Weights of a small mixture-of-experts language model, trained from scratch on English Wikipedia.
Size: 16 layers, width 96, vocabulary 4699, 10.5M parameters.
Experts: 64 experts in each of 15 layers, 4 picks a token, a softmax router.
Training: a variant of Muon for the experts, 6498 steps.
Below are experts of layer 2 (counted from 0) of a mixture-of-experts language model. Rows are named router (the router's row for the expert), gate (a neuron's input weights, with its number), up (a neuron's input weights, with its number), down (a neuron's output weights, with its number) and show model dimensions 0-95. Each number is 128 + 24 x the weight over its row's rms, rounded and kept within 0 to 255. Numbers have three digits each.
Before each expert's rows: "mostly gets" lists some tokens that are sent to it at least half of the time; "raises" lists some tokens whose logits its average output raises strongly, later layers aside. This comes from a sample of Wikipedia text that the model never trained on.

# expert 4
mostly gets: " when", "’", "though", " where", "NA", "”"
raises: " Succeeded", "sel", " Died"
router:162109115167121130153127171140119125101097093086155126081161115127127122154136106152137168182120127117150111118128193116147145126148169124120125086111141183115142114156114095110137169117129138138139122116160114083134107147111160126139134144126140165123106103134111137137117092072139144089
gate0:138114110120135164164075174149087142111148091120136144154125145150114119102125145110167160136147102149109112099064123148124108087170129115153136137104123150133152104098157109150142138146127110103151114131140106073144121144138175157122150146118151111104140103097138140129127122070096160136
up0:088176125147109096080154088146104125113105097109134139150126135142125160104121120127122134150097106159116099108092120140160117134115151125161137151135118109125140113138124155122126082106158181125101138110139115136113169143091145112140109132169148137159138093114184130121168180089103117161
down0:163137133129133115102158131149127190108145106083100138144145157113115143095149132132124087111114116172151117112123139199101137149125117136121149173127147108131127098158126157158075127120131157159144093123131088127094132163092146123120145096139126125140170100116162137128156163163099137135
gate1:126150133135102128106123119115127108090131149169186155184145127109134155107104114123128115104108141089103121086131119105129110126164113137128109092053128135134115118111103109142153117150116126107128149074106056160138094105118116078128114145101152119135104138140112132130115103167114144107
up1:115127127099125135139183155091127106097102110087141107123147133124097146138164154115113152170118131151124142112133107101115130130082129162137124138187098122113144135141109113154112135107117159109124129098081105135091106163104130125155091106134097116095172075109134108172133157158125130170
down1:101144111091110139147160142107139169072086155163130100111134127115111122165148101127130146126129139087126144129150140103122157128129108148146129139088181105142115113108186095120116091102125146069135147094080152102105124159140117111140093132136089100129171134124129111107151110115134117150
gate2:120127153126090108150122137094101158146116159107110073116148095104142120147113138091101092122087171111143114125105110166122130135128109122132135110073145140128121123135143122132120167143098157122116178109164095134151133152147132136151089186139144110107139089125147114172078132123157161108
up2:207095145110160147153115109095169140089110128204129133147134156134093097150095119139124159136134167140101115157107099131137103103127089087136147145116089121111159111144133112167127171150135100149129143125144139109112085153112098151116124117121104111131122109152132131131128113108102141128
down2:127156192118117131125114153142126161143121131110144107127152133124166155152123106117119137139133146122114131106152126108116132160152145125151123139127131147131153158155123118113093152088140123099171171146127166094144129116131113139142149093047135165134160043138145140112120087103138123169
gate3:126115104146173153132111144143104124139105160153138097134140140098087140111184164132133115133116155104144128102169145183094116104149118145129154145101150146128144158162121092105130166143124157161153125155167118107154105113094120148118163117154120112132091090151097147121107105159153166098
up3:147136125109109116104131135109146121131147160121106165150136059109131132178101121105109126170101121120095142135182111177103130081112138132135131160112126110154138137138116115124104120196170129126127127117116114145158145170115087159084142112113148143133121113171120082154133094104136119114
down3:100147126132196105140094126109096140164123114134132150150134122134146134122136124138147116157141173121161145132157172129075142125095098117106174133123165140137084149094141158081119132138105127129135158124106137120130142121117119089116126122043106150126096148132099120179151119144121148124
gate4:172113115143149100099118149128085140139134134127152154117154130140101125167129081139110120135113139151171125131146157115111154116108152161154109058092153159090148149153122110089133170131119159094143098141097150093142122101127106102173118128117125101141139118097111168135173103109118112149
up4:131132116151129144125121108103123089136112140135126104104161139136109092115122118181142162159149159148135137088155172092108163092133125183114108141079111156168110121133103119100166111146128153146135145139156066131151140141131138142126147134134100132155116159158114147125111093075176138128
down4:116126148124181147152131105143115114112148127118105113143133114109104121112140118075123158113119112108185152122116143107108075139112131155136141163096134140155142102083073136146111084109067113144125116152136114144148109079159103131169111101140117119119168110148114105124085158120156123143
gate5:127119124147109140121177187104117142117074134122155103141078105122121108137133091118139173127177148146178106083139161129109109166142136146100128152115135120130159079168128123132117144115109145118123145143135083158125110143118136131117126139176153151123137119136119088148118078115136174149
up5:107097093129164109082127094171145116107182162153127117137123142085114139105147114120154152126102107167103115135147118113150113087129138122154095101138116100115155144085125119148104121130133173119114104172131129139127121139132101105169098101110143163151178121123147145137116175153146092099
down5:126140065140126109138126144143090155127111131106151072099104122163115143115145131118141138150165141117143101154123151128102124091139165213138116148128159106126109152162127126133099119128082172116098165144133125112085083121129140115133111160132125138099126094139148169142130105126114164113
gate6:133142112138114154154098162122073105094132134097125085137094163105092125125111120134083111097092110133108155121077133132079148127124122144133109127121102118140082125128113109139146144161106119142140158093180151138104110105145097118105156118127105094061148152111107154115130130108159104122
up6:096129110107089161068132113123105074167136143117100164134108135137110104137130102146108124078137090125112117099150143067131134122160138134157120152162137145119123105112134160153109123114119130140144103150141169088145173077148120128109119146156129141122128140126155148124173120068119145125
down6:143153142126155132107128154132100137155143148108113163112113121159123086173149099138071108091168132124127162118139119121153108170136138143150136160174113130134147142137097112164141133139112166149170092147151148097114127088111139149115118129159107154162141107140143110173118144122066160108
gate7:161135107146135133146149146101116129111116065095111137149125157157152177103068137114155097148114141115125143108146127122094112114100159134150130106117156101124162107171104116112136097125105140089127136116140139129122104153149153176146146098105124153119157082151122152134114080093135121077
up7:135139106138138125147125130123149182128141153112144057124162166149117116179140105117140133116107137099139166122128151131101127112114112145130162138119107098136164175151099153124138192109141124103108108143159133125132110149096121104138124100125134201125151100101133126113117161150076158140
down7:105142098086150155133097090151133152162128160091128128130120126176085108123156117105147142145150105163103141105130159126119143120080090083168198130097104157116144127143147129117155140132137110078104151149146132131105149116158109155117110133148111103151140103135108146127152173119146142114
gate8:118115129137128138156095113154107151131136126086151092126104142183152107150127116157141128156163166081140144128154138130167119133148144175152108069114151137076106119141143071107156146161123159107117148119165119076140131121146158144130127140159121155129109088151116124128130109109141125168
up8:107131088144140120129121123150159182133120105099134089159126131119120134092138120139121155106120126134083117129139122120163154166125100175145122152109129113118137108118150105132157107117088141158141205118130147149112112133130114102166079152139095181101102102136102150148091097109153129166
down8:090158169107149112138154157136100111145150086127139087109135121123152089066116185110147115128095183109108127139124118150131127115109132148138077157116116115137105170149156161123129130146122144150111111136120117084148132158126162080119114109153109159107133123155175114132106110110105101118
gate9:159138124155133081135093160100130144114134159131127096143159188104123100138131149116128154114115123105120115129157172155156117153120133082137120167135104206151132138112136128134160128133106092144142132100152115090124166151098129121109147111130144108162092152092138097121149075118131103114
up9:138140097110124142121133162118135132117117099132158116126173107123107117166149147144143159118134075149143109129113146137089123122133133126176139133142072123152125121120175164115116120183110115158126084095120168129087072107156138127116112141127138167117159122152082165166104123134098114156
down9:161142093135112159103152099132137120092113158115122113124129167117128149107162129165125133078155104118117111144107128140164093161161095119138133107136137163169125139155167133089142156138138103140138157081142128093102137083119113131083109109173136140126132113162110158146106179131155099149